config.toml
n_layer = 11
d_model = 320
n_experts = 96
experts_per_token = 4
d_expert = 64
d_shared_expert = 0
activation = "xielu"
moe_layers = [0, 1, 2, 3, 4, 5, 6, 7, 8, 9, 10]
router_score = "sigmoid"
normalize_top_k = true
routed_scale = 2.0
balance_loss = 0.000291
balance_bias = true
init_std_router = 0.0208
lr_router = 0.000464
vocab_size = 8192
norm = "rmsnorm"
norm_eps = 1e-06
tie_embeddings = true
optimizer = "adam_variant"
lr = 0.000694
beta1 = 0.9
batch_tokens = 32768
seq_len = 256
train_tokens = 265800000
steps = 8112
dataset = "wikipedia_en"
Below are experts of layer 5 (counted from 0) of a mixture-of-experts language model. Rows are named router (the router's row for the expert), down (a neuron's output weights, with its number) and show model dimensions 64-127. Each number is 500 + 50 x the weight over its row's rms, rounded and kept within 0 to 999. Numbers have three digits each.
Before each expert's rows: a language model's description of what the expert responds to. This comes from a sample of Wikipedia text that the model never trained on.

# expert 21
Bare space tokens after table pipes or prepositions, just before digits, mostly vote counts, percentages, scores and dates in election and sports tables.
router:603422459566570568589459545467506485471544540486487532477450535504464456408473510494497449513450463466502511468540545482463480581468506466506521442470546501357520507465416589468510636554494570
down0:453467469445429517550460478548465535483539538484406443520502489513384360589521516486509560564475518521388539529486553444572514388525445539457413559436480485495541486496426465473468517492496481
down1:494557519480546430403510501409465517460500502629411488570560553520543457480528545486517510499539469421582525472458506497563526536519481515543514517548506387487542449455485476441609581494506489
down2:465453510459415608570503463529475569534457466455405505498558476532505529521515556479496513596495556528472481442507506534434461461565526535541507531546521533535470505478412411412443524476433523
down3:453533517487451528478388489417594522499545407497538453586525527442470553378489510413480626469515631497567496459570475558509435469546549494482518466573527536435406454436507559505446508559526485
down4:485473518514463422557428495470534573443530541608438398481541517493435504504443461563559473540546439491434509439497499537559501414599495503500489523483499512496534423481507475526524623508473442
down5:450524409347548461465546433616428472593503435539485452486469496416516441426459517421446468476472574445522506625414455517528396481559550481554475453474565487553487532501549486512448418453513430
down6:518436485594527381461414421440478545536433517474503508435580527548544454559472474578524480451582486553451529469556424439512481481535454516475516455486452467422439527445475526510542480422496504
down7:560493525552535561488533442471459463529454609433405431510553533468515445592497458430477445463575475503450567499506452440521478517550455463482404473530441566540507379542548497448434486499474607
down8:523476549492585445562484581526392459581437521550485479502603490541560461588451511555530444493564531517492540545509541437546486514566443483504476503557494493475532478420451501504551549550498544
down9:503620431443455489402456606433506500480497392495550548544481561502576583468485566443464424549497463543528488506495575527507547536502462581507425474607496535524524486424544513524437464511463450
down10:593533540517452535553573511480474490475566488481540497485417550434410569564460484561532440357540484501438432503396449489516489504476580499479469447457521550408500520528421523522618473513431401
down11:518555470528476536463497539473446389434461523461462415489559452512414557580500470481532483552456465508508425430500565496495465429600477515554439554547605475482491488468455458435466568463506453
down12:512628528449531528526511372447487473524539404492498379452453487466496516473472487456478590500516577486478463465580529595514485476529556545557474428548572452536529496501572398484516468472587508
down13:415502569517506443556485455483533446499473421489503424455438529487486444451417462521535469361474474521551526438442454486512425422492477516466503436533497445465493429489480535491550528552549463
down14:534548471446403501512445512487460475457554466673486511471553515447520499547550548392539431483492458528500511386519433532508513486520553529560455498528473527552554527612414561458525402560495556
down15:552426469503392544522434499571481566522463476508490369431446475512577603482492511537504453471508520498559530404552529474432575487589431394580506535458541563487488520466445437426450576502463549
down16:510423410455488409470498624528534549488461542500476502527508481541560540474564519489494516506493453528460456461453609459574556553554437469507463433532520490488530523454482513462442700520498546
down17:471440505475502498454426459488459579628529462556515519437454486546569573561419582502463518539545425554474418487522466500471609533537525540481488588531446428483504481494446540474489428479519522
down18:541470466491427506446550422486424577532458544488503586422561494476515456542510511433557449501538524572409522425542460434538530546381413544444531478530557531427463434495479525475553571538482566
down19:489604470531577366556480489536507495438473484511610534582506511388473573459567375501445460406483513475561508407510532471456436585566575489494525479451561514481499517408506547535504548483499483
down20:497524439457458579466487536452639536573565452548517575513486543475553419527469514415477570477422458572545476505340446492511586500574453518488470489591431563414504567511492477456377478502535358
down21:477567444442583466398603437421406455495532538520481476550450484536441508535495527433515517560459446489553414473513530526508511457486551450537500527513540529551479541520469419546350501491542540
down22:517470512516515501517468512555555440533536550436560474533491481478436512526511531371512541442511509580542496303398551546520494535542501512522451585458489432530481529476593483605391470503544445
down23:488520521505546553418568591443614499548541426447527510511489467486533537413501497498517542481508439490390523538441534474488527531454498404498532428568569477514546531440493543497515540542542437
down24:524519454501590489518519528569446488533507516451512456553653562516541494558562504491527453474528511579464499411523566403470554463476504515573547490454466617448589532495535483483469504519433413
down25:541361458614511493461447511484517500421423390437517434449533544535508496499555503551496481429533397468453558402452491531499488525529453388528501508554539457519475405340493422566505580522522493
down26:429466459464601434477564504524495557469494519514579510469517493487537498479517420492501540514480531524514515559426565473460564501462534554456472498511494477493619451400552460485590429553470371
down27:577618481523485555384529550472562553473494437441516556506550434443515549520555463447495529493465523608494382442445606517476497461430492441431482447477560510532504437453582515519468549531467520
down28:503408440442549472469477440452519495513612427495398406529531459500613506455518524429470605492520590523503515481540527466457452480488391561471381497525537445481533522550554570495444472505482573
down29:466477522430493348508487563488526523553479402579459377589459475496608605523459568489467506650503549535475458477463541494423523534596397499509517531526504496503395437513512493454568576579503540
down30:537421455515562431523533529505507295528555505550427398573467429521490531499417497471557577439575535449492425559525494434620550398543501484495547521499496417479441580469470477514453518431485558
down31:508499418468556568526541505491490525475630471415451407461487544518495533404483451488552563560537456499464477531544469486515490536499487451475531519516542496432404566572394474445430530500509521

# expert 57
Heading words in lists and infoboxes like List of, Coat of arms, Preceded, Succeeded, Coordinates, and verb stems before -ed endings.
router:539433555523556524563434548479523581507512516511476514486474512459453551481475462562608503562510473457459492460600505501542446563469577517496527379451525587439539594487490589499403571517536486
down0:454547542607522584491492468497441535351391525510502499439433583659620515457473434500526623498543561537534507560519525524520550494554439495436446452521517479484415478504477420466456473484490534
down1:508482453574504421410559522462334470518465527484509360556570467490641503468453538536546606498487477486532450542527491478511483539464492494491424429531491657569503540482481427461426484422496584
down2:447452559387533472462670393490525496508520425499522449476552468526488517496493507452615544480509450510459509475407465436485485492512545500548459501492390537564515557497517414466542514468482497
down3:490422529508578527523537568456493493472451480535528552560394517518600474493446479426532545579509468483534563414477422413560500448513601524480467542461447501543449501502496460506541484462523499
down4:526527505521461461499471544452479561599465550530510433519497443432514529499453511464495545551496383471503405414488410475487460495493487520536486465544453566575475556479514510480509528540531556
down5:507486463518564476556427485523483473493544464565481467504501555497383466504509422439523551483460548525501437382584420425548549448463507565570482571513555506515513516436555494432587510453494427
down6:502427552480541457508449461475402457483448467498614479542485441525474520529461554499522494409537543480517551546539469514434528476412452584474555360422509527569477510491514498528508592476465476
down7:525518549505559514420491451449582475531544442516369484564552522459531397553529460440561551449441514416500532520479486553529568446480470491525500451461511510573488561587480543565561531534482429
down8:496484378483486479486522516448559614546524568529544464519574501451412467556445454505477512519450491499480479428523418508484520504531533455556488524522485489579467577495479441502467474446411535
down9:405483531442441483421478472537464511458577486511493457526529541545530518516477546482454443508505564462468399485441418401530511562522515523621515456549599543508488501613509526541432571434541488
down10:404508570553490474564443421504441535541514450471510477433500523485572484539509518489514391567521502413419493497469509441531452460442516510429510510521546522416488534433561529489535434458487532
down11:410480554519514559477570442463397537445481469533488470464452484535503563464561447420579483575514530508551459497518544586515569468540502514500445433473511526473391380497480406515520469509513536
down12:418480478473512494472426515526514500421510496447520564464465467496666539489492510498628500527540571470527614488545542462574515505449542530474554506492492499413539537451400510510438534516573468
down13:516470607387512526445463514549533467544565455493462568516485506554478454507484461512557515488457466500433563499472557568505453579530471504562449408479538446559521568503444488467556495475546549
down14:466550400493485571510552525517539486418533457486499480442518519509457451483574497536507547505466576378581533430421499519440417491564498521481463505431485514445550519495451499523467493490512466
down15:540464519510528550470502418519445448418436506538531536499377619462479477485471619521560504516523397486454607539472488580479536577502473512512556430509506514523513413557492535499540484418372494
down16:525568437527580530626467446513539507518508543464420515564518524519521538524512586473530458573431473509456417502572430452542615466477442508424444479474607557542527439510480457473542446476427435
down17:461463522507538562589521454465481407356497557574478566438462481533443458546435432493464527531452482515415578442382472568574603637590456574522399531537440577483443471445486542422549474486528423
down18:451530496432514561443481496445433543450553427551574495446546526566495564508517548615552453457503480451556505591480489496396467575532402474425571505444516533564496455517525480427509430485381417
down19:416461539449580390492490427530495514495555579469548556417525473514452449484472547527464481461447425459574527520436454530448544445537481465436501533415443564509544495500451529391401510457518490
down20:465556500522535484476483402489515500432511432527458513455517572462515591442582465450547572394436506460474539544509489514477484453461540481512426488477493441542542499538582517449543533482548467
down21:422409499517512463539465479447452546525564521462547481455526446482549385551578470553466535507517461446504500586381444513421497525494484440496524503452428371523500447468538483565607503489477560
down22:504491562561461499500508505495405561497514515517455508475349504513439515569566514466529467582479446526481433476502501484496476544613507467502492536531511505673408513502462451498446461501524537
down23:487564482537496491585586530471616407453449519496470534487551496505442449482449479504553523550467448555544496534442480454455532432530513449565496477498511601599506472458476517461538513479583448
down24:441526488475451513475437597466531566535560503493547452500559463587483454476500554421517395525486408475522452573500615562487611538498504460510502595496535469558533464510524451441529474457499583
down25:596492504542478439499516543412532472476486476492556502477633415537543508497453520518541505548425418559443428533468490509478532515524483452528525478498504526548492445561552511505479523468520405
down26:519512512494458503587511435597626393479370555506526489511559456540505572461447598456478431657497494482474464445515418540506482465472476500486508447575436590548478504571550484466570444542539512
down27:475559419542492452605498505438503600545447631428440473507430503548432438503530525508455482514515439488502424499425537507497558447505563532456486500585538470497555480414517431504449583524523561
down28:545467472519526401540447485462584417475564547502429449471472492450440464511547523447461571461545522488458453344534455464481558503508504558590399450535507531487503477500430463499480539517479481
down29:553497563568557487507502421573441486448464453532500463492431467562448506518458486505569501505501540514406552442519492454476571465567399523539550497566448455541516455516578436524471504340551498
down30:537493432634404461446489516499513497459495506442506475515508544486510505485499572499462531486549484537518495429497423466485455486430519503399502502479436520496537472524499483584483568486539545
down31:409552511470540469558467581410457527441594534458340488536489564482436596565542492502537493443465423470504384406495527532466582432538515505536509476511597458492558451475578495508548512421467479

# expert 45
Number words one to six, and titles or roles such as President, member, director, associate, curator, often completing a word.
router:530486388486503525501443539419483514536513542540474531501463502447477556414465547555571488567500566499514506330520481406498455595426539396486492424567445542531502568507531477497393533550542486
down0:504500513510567534455596594462480481520548529453431466502456584520522444596483525565464577586566517441518496487542558558432529572483442469414441522550407471470591426568453563427548520507521456
down1:419499490459447456539640515521521490414573515528474491501543463537477521501475460430507454513513625541588533444500495417473554477481496541493386563526450510496577476562487441466506444502487533
down2:516501539453499493468545504558565461464462504450480518488464389451483603423471545424521550433491690488500541501453574486525509406546554489534512613440553608500493443503528463570459529469369489
down3:529478440551541430433479568490598384588568518516472529563494576412437486489452570515644521418537587411437526510407473509470495414442473513456469589550476483490437533422536561369489408462430493
down4:460504475613498463499553534533416483477492456670457435469500460501524542463446443496539427474435533519506455486417555410598469530661513490507427463503452467450527525567572589479468434508495511
down5:441469526541534448451558581590531598447432450426479489458492519537572422453568409565475539457508497544572420460497503485535478455598431493525485499533568511475542502570493554491438510519485580
down6:466424458470591504469560487458472507445537461511490460531576521532468619554507534491457530456470455496473433522521543387489473464461476485456519510471541381457472441483583505550573534418488599
down7:536475490488588479589537489517457458521546473498511411491632448462531485507443484514438478451483481484448525496469483470501536618573534486437513556428517451450545483594576445539590412447465495
down8:454464495533499461406653458446529490490457523499467475434438422499514361544456449459432592451467544458520483537426477479519523418516581504476533417511601518498621431465491517532446545450525515
down9:513455539535450497513528524500479480481486440467505528347520531521502502355450564477491493590488463557491544537557495419486510559413521432502546506510508513532515490636583552479564468482482440
down10:489448539483521505496586471446521449470458536472385572576435452594451496566458598456538537512444469461520548490491456501500473447398457515413419491504496518525501396514457522603517576529544512
down11:396548543435564574446467467481457506482537500522517468536501463459513527451531507544496478478435388542478514493435532491485527496466516478524511550555445465491488508557571538472494331422523485
down12:505509532443441465414517535652535503562519485483533511482442389447469484493434428489450426515477475481556408489557498407464491450490578511451499575438523525559490483504429507424510410523467481
down13:356526512433543528545470545515521532617434505550511497502464533456495538410517497497529576485465551469498453485498525570419543523414530507504511531575537435549502471427567529513563346599506441
down14:474579475434466471499485506504491484422414461441518558484421481501496499530521489540518428522485476418598432513482478593488505469549470492633502524498598416416411496533532504525544475547500600
down15:450505507619568435481619564476403496462515526511462471504542574449480476453427554479552488524553444469466563468477434462484557473461502527412417509556484530521574521603369476435501533473508463
down16:479481542493609444426596465502557465530582453503513490520476530427482548458479517517477465480430568421515529451423476451455542449488474490536560587553411409628502481529618445566522423452465487
down17:485539531486558402475562400502536442455474431475580567486403509528493525495499526567542572485441566519482425416475542431537417501458423510498416424425477478420558535501486503533555542475544527
down18:553449540489488408528438492477451538587464477548496444422536521483582440468566352405448464485525430499531479539514503513506398455480497464502421441433430346532463533503535540393580488470553481
down19:452564490519517528535577536523440545501381453472493515470579576581487465437563473473554474480407480398576443492466505509474424450515453450473489475468506541601485537503470489491496458467473528
down20:552492588533549535497513474492524559462523538493420481467484535481511471488429429529541477531490595450489467512455467524493502498584488526515486555436461445449449515490490514521468458475512572
down21:545484529475499484475521441577505371510511555493509624525506516381466567482470443421522465522465429524502504528554555465349450520434463529619388519487520468540419423446451501468561508455475489
down22:494590391563502521424383595591509441435492447463498444482491430467596482494461609519469600517580512442566509596509427495544571536474535581522445550484534530450464440480506486482534422494432574
down23:404480565428463480473497539514496540432543527510560446486482436541541355577539470513421497475530453542506438496495495530573538485429518503477480440532544532438529558585546582544514478585616341
down24:478503465422516494481431492568405548518580470474506448473519504577512508635543515502491502460474350482517396578606435575516528505466479514443566554413485557464403534474519483485517425459520560
down25:486476462501547489509582390477542522496473461468513565508340609531463473478455352531545551518465511460529525416511536617509451582461448447516542409417549502544412417495587490567544550520502476
down26:531541439535534499464551527519433491471502396558565461572559444392456522405505539409517521559553529518506517577443539499605555439427500536452570642490555482486515589472476500527443410474457476
down27:476503477457486327488477444486506431497510486553476451502490433415576534542537564539524413482505545397403443531424480434546426543456505471516512499461359440544438546483537502489498480430516563
down28:454475442472385478488609489463385514431474560516503470505533523487496564464477540390517557428522532560570423441537446495508484523445490501499427540538491462562458485620540460432502352383493492
down29:528556529492382477604619579541467493450575545633497396489522430473519580456456574439508507478574571451503473493466498544528550544527549481510434523524481506444478448510497505433487405419527519
down30:427473528499516478563550556537595550513480508507508437515460382482462436484475452513425521577518441480473470535525504405500462508522470510526532527485444413467488434502552514594526457440492467
down31:524556534439477472634553462427393530600519592462484507482555446516462552472449547559550598568498540532528483512444476464621506553489514404529468439486518577497470521599596495528495422501451439

# expert 30
Inner syllables like er, en, o, et inside proper names and rare words, e.g. She'er'ness, Fer'en'c, Val'en'zuela, ca'er'ulea.
router:525461445616539475493467507543491533517540490572441602470544645478472456531514596539491488468519491455436513451478518544465397528509480493419509489559463589422466517484388556547407621571542604
down0:453554435453474551466521553491449477447546485400551544494560564482462401568455521530466463529568454474545471547493555496564509446534489543550438493496491398504469586461445490400453607548540544
down1:556446412488497577548475481573446504463577583492605439570555506496512492547386516489504540504527445515572552440481481537537487452529415564463527491539442513466466464408511523401526503560491512
down2:426488492446513521453600477565668526593370509516557587502559478475454475494515463538476484444543448486528528494528474443546522485485549488496511532514550501442505553538556510572446566534607455
down3:523592502484454591484476520521556590598565543387541556455552492492532590540540410501450469537423560611596566432418526514508519480456530560618505535594485493515517368521533565545464489536490499
down4:558519477548529475514576537422540453525490536587509485516459514517591585542437484587551520527506567450420447451460563463557587536502602508500414538453487445466500476499436521499538478463567425
down5:420549522463573551531429476530443524534461487523474597444449483488501502456533597626457480494488443464451457490529473556467594497572531492499486575522479520557461587410499451491538512465503479
down6:467434442465557541463571408539457415526471511526498453570503519501477444498590527458583413586538480465467512503428538581516474456479514485547438488445442478474447596547608555479414533428566481
down7:502515586487548513489555424480515459475453471476582536524565511504497490502486428494592585497477585538517486503510586497461494473502569523429511495475482515495514557507451539480545568480508497
down8:554472496505557543536509417503445496451488554546500574594535465492493416502481546468551518541511492473504542439492541503469449471440507594423485496471523448456418407503408447556637485550488544
down9:486462423578485477558463514495361535481540476632490456452532545554488494498566569468500521607488466522490570605490468426488500497486474481433555452426499559489559437629547542536503515526488488
down10:467514553467468453392468499581502593500449517548469509537438533466514470435461553435455563448590590398477655510576553557507531481552543511442578445513431508437451473404475503515563452534546499
down11:469497487524513443563415467496409503501535494466517450534493515502528490530509547464429503517507493453555524443423460477571402498592429447561461496406414473380500514513584490485496600534549460
down12:482440532560545538518520531478527551483494518541533474495449572585563405447524620588581474473469466552419452415571490510430568524457526429539519482431386603500458534562462437419509496506469554
down13:531564469511587564532464484491495482532574449457545482522593515500446571582531496481426522423489515582524522552472570647470544451509452558508532502390510448490501497513466413550520592457482505
down14:492466497509528515472478615506524459472450493482468524431501436507532507426553523543432551534543524443542518563480520417591556529502450457460522486595490528549522569604477590477538583539518534
down15:532520564469597500492513438417493493385509431515435427460510600461449442424593511422399472463447444482601464554476481442455478594537468453464533466467552448454469582499466384544469465472462373
down16:520455448624558531422601538530438455579507525450507540463401579560468468521491530520559501567450525475463509456475530524513471487426504617471478474485519520444479542460529551443542540442476506
down17:422411502550507528485525518529496511502477442444549484507454461449460447466522431490484467536461536536474411416434472513407403470519489466535427501525503476547426518589547525456435536522504498
down18:431479509481510477523635470471458548483512500524530471557563461525504525419530571535485486343489558501471526551554452526394444450557532478516473399488512547431530503595521494481588458464506420
down19:436457514512594460506527456538461467509532559612478516602587518481537396538565503508541426483465517571505516425425469508424530475494548497479508535484554545499538440600445485444545478464450464
down20:542520569472551480516566406454558442402464440504539541475515510431502472547458476475534471340403521487480482404473504585578577545467463415458495435491537499497406389570491560521489494414503416
down21:435497503519534608560430468542514652551492563487457484554485514480526547523513545512604488420450477493467542519542460496444561509570451453366615522499466474541482523454486441467492524493512551
down22:488508436547455437516460557456524563538483502509568436534584522442467568519585581535467542473601452451471483485530450465469554577543502452496544514574484442536464515509432423555495511458504530
down23:442463542540557562535504406429537478376562381461513480506586454559489445512534563502569607616562465513487507524550473461407486555487476488473463489456500525509542502479520433426550531499453546
down24:487527505539483591509422495507548491486562543579463487492602502513402584570478518487506515516491554446520514440467537525513421483532459563469521454430506429459520531458507526343534528466473546
down25:371556583456523504478594444512507494458529587490496466487415501565463565545520549427539525487478494475573537511499466499573514518580456530524496491479506547496454477507680522490458579503548429
down26:584507550515505459479540525506460561457415362432493451603562494553525576515512539444515501525444493440492474472549529389574431481429560438519485500427537538525518450518431514480525481532550491
down27:520424509583571572535589488459447503394544479547560517437517418540473477594374457452538528503443558456489557495496495470578497575433523517610469452562538511560532458498532456592501528451475431
down28:515553474576584438423527455504483430496494503439485451556541522556579482519382633551491459637515505548507515566456431455504487503416527438443466460517482466503501534392384515451509529462602553
down29:474489516466559542534580462470566583559437540489455555496530509429456472445454394553554582464537550527542514567550434412445479438430555503481540557525554343510502448475503472546476493461517371
down30:512444491537524566506490461566575475541444431473463509574475459486528460623485531523469458428465551483519587583590421584475429509591506461534565477467371482529421537462546486567525517485577528
down31:432516539402535491555553463457456527552499526549473532536457482485499472500524409424477550498563557555569426446586522509469500492495493337476478382505482446591529489592515506583459499483566459

# expert 24
Closing parentheses, braces and quotation marks, and final pieces of surnames like Kal'ić', Rodrigue'z', Pri'est'ley.
router:419462447514505491544491514531527559543518469535413561439455570493445519462492561538495446525417440469525521356500503500451497546400486528474577459529469504447510514487438509537453687479554449
down0:429534487535467413440598415458465540548556404498465507418576430496418545493516471496557551572532457516400475519512512500562552508518411538506534505506447584550523577488442636544474438446543486
down1:371416454553443411616627529573406550494475455522486524563518491525515495433460490522463492516605476428560410571443438456536501509539535541518618471404461472495516516531610553457474525458511566
down2:502455453493452577567449484502490577393427418454480498556473521451580483551532397606476447483471499498547448467457437560512391515441574445523574489542509506550502590499534466454622446467456491
down3:465592555487379456521498485535499504535486513465528479398511593523537516404484480460421486568502559578409487471584462515516515623598464542514567471458583608568498598497454432468409470445411473
down4:425528545483492455603563448517461497517508424525576423547508508539502473509469465534486492479511512571479514499498501607480477447596558537573563552520534490603476509568454531554393477418440457
down5:506473432552524456500497524514387514557538409498513498596549446520466482535491458448537493479448565383488506437415493484542546497462483482499447611453527512502562424580489408532456517542484522
down6:518578491525533491495487482485486494497540512535453504490528486497491454452508488477490533394471455447498448543480488363529416395411452476551486579565509466614416495561526487557480546458542494
down7:498463419518519502490591430548516578473422518580482523588499543471494499474494455462440486548452475382530562532535459502469496395425503537376513456527488507462611403481501420494570535460504458
down8:652537393483556450471498522541477440541532487470544448510504479517444505499425484455539501518487489531480499430572548555473557387532485385516491497501570488536452496495521412503393552512411458
down9:513455544479489557621533484410581501471564482517505494431519510417490450399488517538469517532444536551515433570573448460444447501578519418464492451456508512552514539554447507479534528447528454
down10:526445471511433586547411517544428446465487480500494451506444402435466515555534525475539506524473455428468536443503488502510504516461510585493618500566540471503532500502514498603484500532423493
down11:475415545441566454538522448492362547396469470532492500458564473573468501437507444508586544462421478569442552480521511527487531474625446483511536497488409469515458584515522470437429445463493505
down12:465550569551472455465585502513582595504529501507555526535500581500452409411541414540528588614527518495583418476578567469391480420483468476460435468451557548618480437470428492475463562475544501
down13:433501390529529604496520507519456486454539497537393537480595455516470485582477562499471522549468523509548444516526460479471447530429499474575541395545451473462587519545441479480443473450578553
down14:537460508491572454524445507544477522468409467495437401527518564510505455427475465533516484482404432480572418451579569552487555478597518420488568512419524507541495363469547490469537514535554458
down15:435558551498521459447643466492521514474432492438574428504482486418441473473570542485525577582594498516513428547461470568402544530516478474455527450505477467450417366475501476498505499447494491
down16:512491411562456499443432473549484430460513452479488466474548522537467542411520479443526480483404459566444453375539499473518540435515468499539483549457416630545406535562603452455463560437467465
down17:557474518492492434571454567548545436575488541527485508508553421483415593460493459464509472506421489371375477460596460456503453536424515415460477528519491499517523443584527498504509404561475436
down18:463531463479518503558532459481540480533546599568511524460500469512507423442504494506421446504516549484398469574484413428508548465484483603482572570520390435514525496581423534577506495486455449
down19:570494489517632453552552497552518460618469457527573550606546440536378459553480376486431454470555505440528473510504524461488501508501414428515509591548559492559515493581502399636555526513519487
down20:531447480464561414521603520521468491650489468486543536533526430508462409529484375428518556425526527510498481496533584563534498455572462434515507587532531469491507456583496385551558521514546520
down21:583460494526524527512532518539432607577539524534510368496545524463489495490499413508489493445570454462536485602475590505478453508608452484521548432567491444543529470456536436468495483456486589
down22:495464548421565510540584420576526513496465503511518512574524433505546391487440399469501465434366493498532551448519511497528458469593422416539494577470445469568476496600504424512519467469570468
down23:530448449504543455503516514450494511475441428501497444584553469501514444504482409524509495491431492436514464409539579576512563487611488495479527542412540497605493354464488486556528545548509444
down24:489460550510462527612483495525524411558595542517531468483462439503527474465490543455560493562575591445512463461527531491421412539423447513406549642341464504519461548581477482502469465487472469
down25:553398493522448501527446506534397530613438440493439486499540442528505508494441430573472485563511377557455444436514470444525506503485501491473545522491469488441469465513518552517476532437550531
down26:454469511476482479464616474515600514511390540555489438475514479463408471518533470385442452523475542528498459466494569524583413389641516525559492518577562506581471526552509515466506478442539522
down27:591459455491543583452509431480515451470492495496556527510526552522492513501433370522601497433465498487480506477563548494561463510529439464491480598501553427519530509515420470468522426470548560
down28:449472452531527494547480370469510522548455436571492523513515474446480408486481390450574479419391494512502479484526469461531432550551396437556486490530439501496478535548451404534517425467569459
down29:506437466521501519536549473478564482548454446551485543564399607522522415593619487450480569530480441422480448575454435506500440472498508550579462516610562451553417519482509514576532585533503481
down30:483475600531528441489555511548555494548373536508551548492415376539386572605485543522373428598542435481463447555547441385611547557448499553518561577500561470461468458570488477548568561437588580
down31:635542443483529559464492415552479578491549503580580544535531537474440514486538507502548590554463455593454453423549461373537539459535456516593441559597526471453496421504476511408488418529489447

# expert 38
Space tokens after pipes before track or row numbers in track listings and squad tables, and after prose words before the next word.
router:514491487496496529539435581562465539514554531528488539493529506521493555437495517504536510457547527516572540481508559555478422580476500511467470466478509534366440536497389562504404614579519529
down0:500479515561559530545443541587423469491412518527505558527519447530477485479437548421546515479469470476514415441456544532482542483503389463469449412485507387412468501416505496416613500515495561
down1:502535479429520589523510456518404511504515498500525497608518468522432461640455479545506508517549475496509507541404557501508522510487500408453506503478534566415458447544447472417459534513559460
down2:531512463508487518453552478504514479411528546536515450548489457491568490533413482370423480508504527488525522514568494528419525496506465435416421600514450453469496436550529405413494535503468638
down3:506514470481430507507459371503515571576593477400369477522425544533452522536501415524567456449538549498529559505435469411492382477453463483490514508572515490456448478579461482556443435487489475
down4:532484434525518530480454478469430568514541510550447565540409557580565358487563512483399491410413453504544481468463472496460448620564426430475503471552417513388564513481527516596518458477526485
down5:569522531525441576606475470534550564489530450404551444506506643478520606445471564420538539521479531496516530477503519489437553565448599408455474516524487446497614449535379481490479488502453531
down6:508402510511509468499502495473505504437583486496445504430451547448562542420617465422566551584517561580517454449500481507522463444524576602494458421549446434431504542586479540468586471480477452
down7:484519532475542539428421443499536511425464517480563530505439486478521577415566454487531649440466469528523435470484548502549485552540492503560510488610516438343519452435526467550453428450476468
down8:505448531543523483469445485420521545554477469383484573546434536531448509402511410459490453440446590489537606493540477519463482493498539444488489518493502519469668491507508537635477437468533454
down9:509522502510502402505525470506537572486495491550455520616497483439556517567480508507442509506447436542486498434467453555552445449474561535505467412530578498504610471484567633554555544417502532
down10:499567380449487507543543516550534450405556484506443527495557532475490541463467539548566506440499515569527466403501695513493473576513533467497501459524479404512461448489491482428511495542418537
down11:511499521490507429483523489486420499423533519523442498559464450476386538503459506434540561557514559508570514421523599545479527453532510522491484453494455489545502491418540509587524598512470526
down12:527545508510421466578541496490422522505446455590496573508571552533486418482486495399495476523538512477510549521460588538445563494539390527580362518485393494524504491516542448474576522447552514
down13:441492567498513456514447469413496533505502446657507476580484415536487470509363546558452503432494506415455417491443485525521535418488496443498465389528539417476525445505533516466563559506552455
down14:525520492521499571445483408492608535481443481499585457508527419498504480559486476454482485439450398569489538513465505490547618523543529428526545538523457483470437433526554502541563316475537473
down15:492476543511543526563558474521438545578516423465537452532454551494575495511381475425441502437523552484457447482450485484542426500431459471581469633472500478558431481535473407436533477438533479
down16:568566522484454421600549429454457574425470472559460522487532602376597489449545491415490482579571499437513489434538548526429516478546493552505418445470489470482452488495457543495488572442566537
down17:476534550452547455480511449486491445471552491517480558573466515571496480555444503470528528389489488443606468508475500511503511505542489476503570606451547436474548402463471419587487500430536528
down18:499471439575564507439391448530377554503396410558421441466541549505547547536562506506499514446496425566534438474470542454468512591517462441487391500555447443468517461420502514435477474591533517
down19:518455542401448458504592440497440541505538502437416562549539457389425493554512501469564456523367479489381555460513475452490595490476491513509508469490495527553484466461604408487494517563435457
down20:495406510441492484447483489440523494547517539553505419452450484529548553577503483527498489448445452484495602549474537448480559560479439423468445524451534450450453435528458520494522495475563491
down21:612512522548521534474471530467508494448492569524564537508516484512549502483503510469471475498473541548544518574523467581507604514507441460521500511388477535538527446431529461452490566572429550
down22:472426538478551447521509375512446566485489409480464546486403572484380400508445518483536504447474485514457515455517497514523552541394494402523608489555396536473547441458554515483571525430503435
down23:449472525492453411576493469540528467421547436515444471536537498471513570440464534493547466540514601515427511483566549534503554423527494496608466557450530494571485435436588441575471636520532517
down24:443448510517483481474487539493516509428535550573475449539504477466461584393506506446544512514540493486544561487511480425456525465544576497578474494505532480428511481347582571522465613506477549
down25:521445518578560401529518454553518466463554509583535429592476460487589552454501505429531505492495523442544434455559478530405449481501535472460411501543489419546567480458532497480484500435580461
down26:475472493457454607461517506505506522525616517552505493439562491494564406478535538422464516502541439483499443560409475558448468516486504508455457613537398391474520472507571493432540477550483467
down27:471504454425507465498449429505481504441528466565541555536504485515412539545560466467471651546516446596476493482505559550500575545529474484480459526533541380537455459489515473424558523448449478
down28:525421673534483497448526499439521501450411513416519491515367522558494515476500483503471553450542482424449517542487484512558504469414542397563570554460458474518601489409435509583585527423479460
down29:484483524511451552497411466586439502515488512565504528499616485468471513446500493496504589479507500529474595499462405406532508591449452522610621538565541540468511483544579462505475399575502522
down30:522583441523562425522392459501483548477502530576431486521538472541417545514561500587467529461507575447496478493573378561441467553506527512559605477518583487502552537422556528513504644528521405
down31:522489549513426504500546461478549522518456481467464611489448559510440547487513526392428464516527464547410492517394565499392524470543399477520442539445340529519534472494579514565528513453504514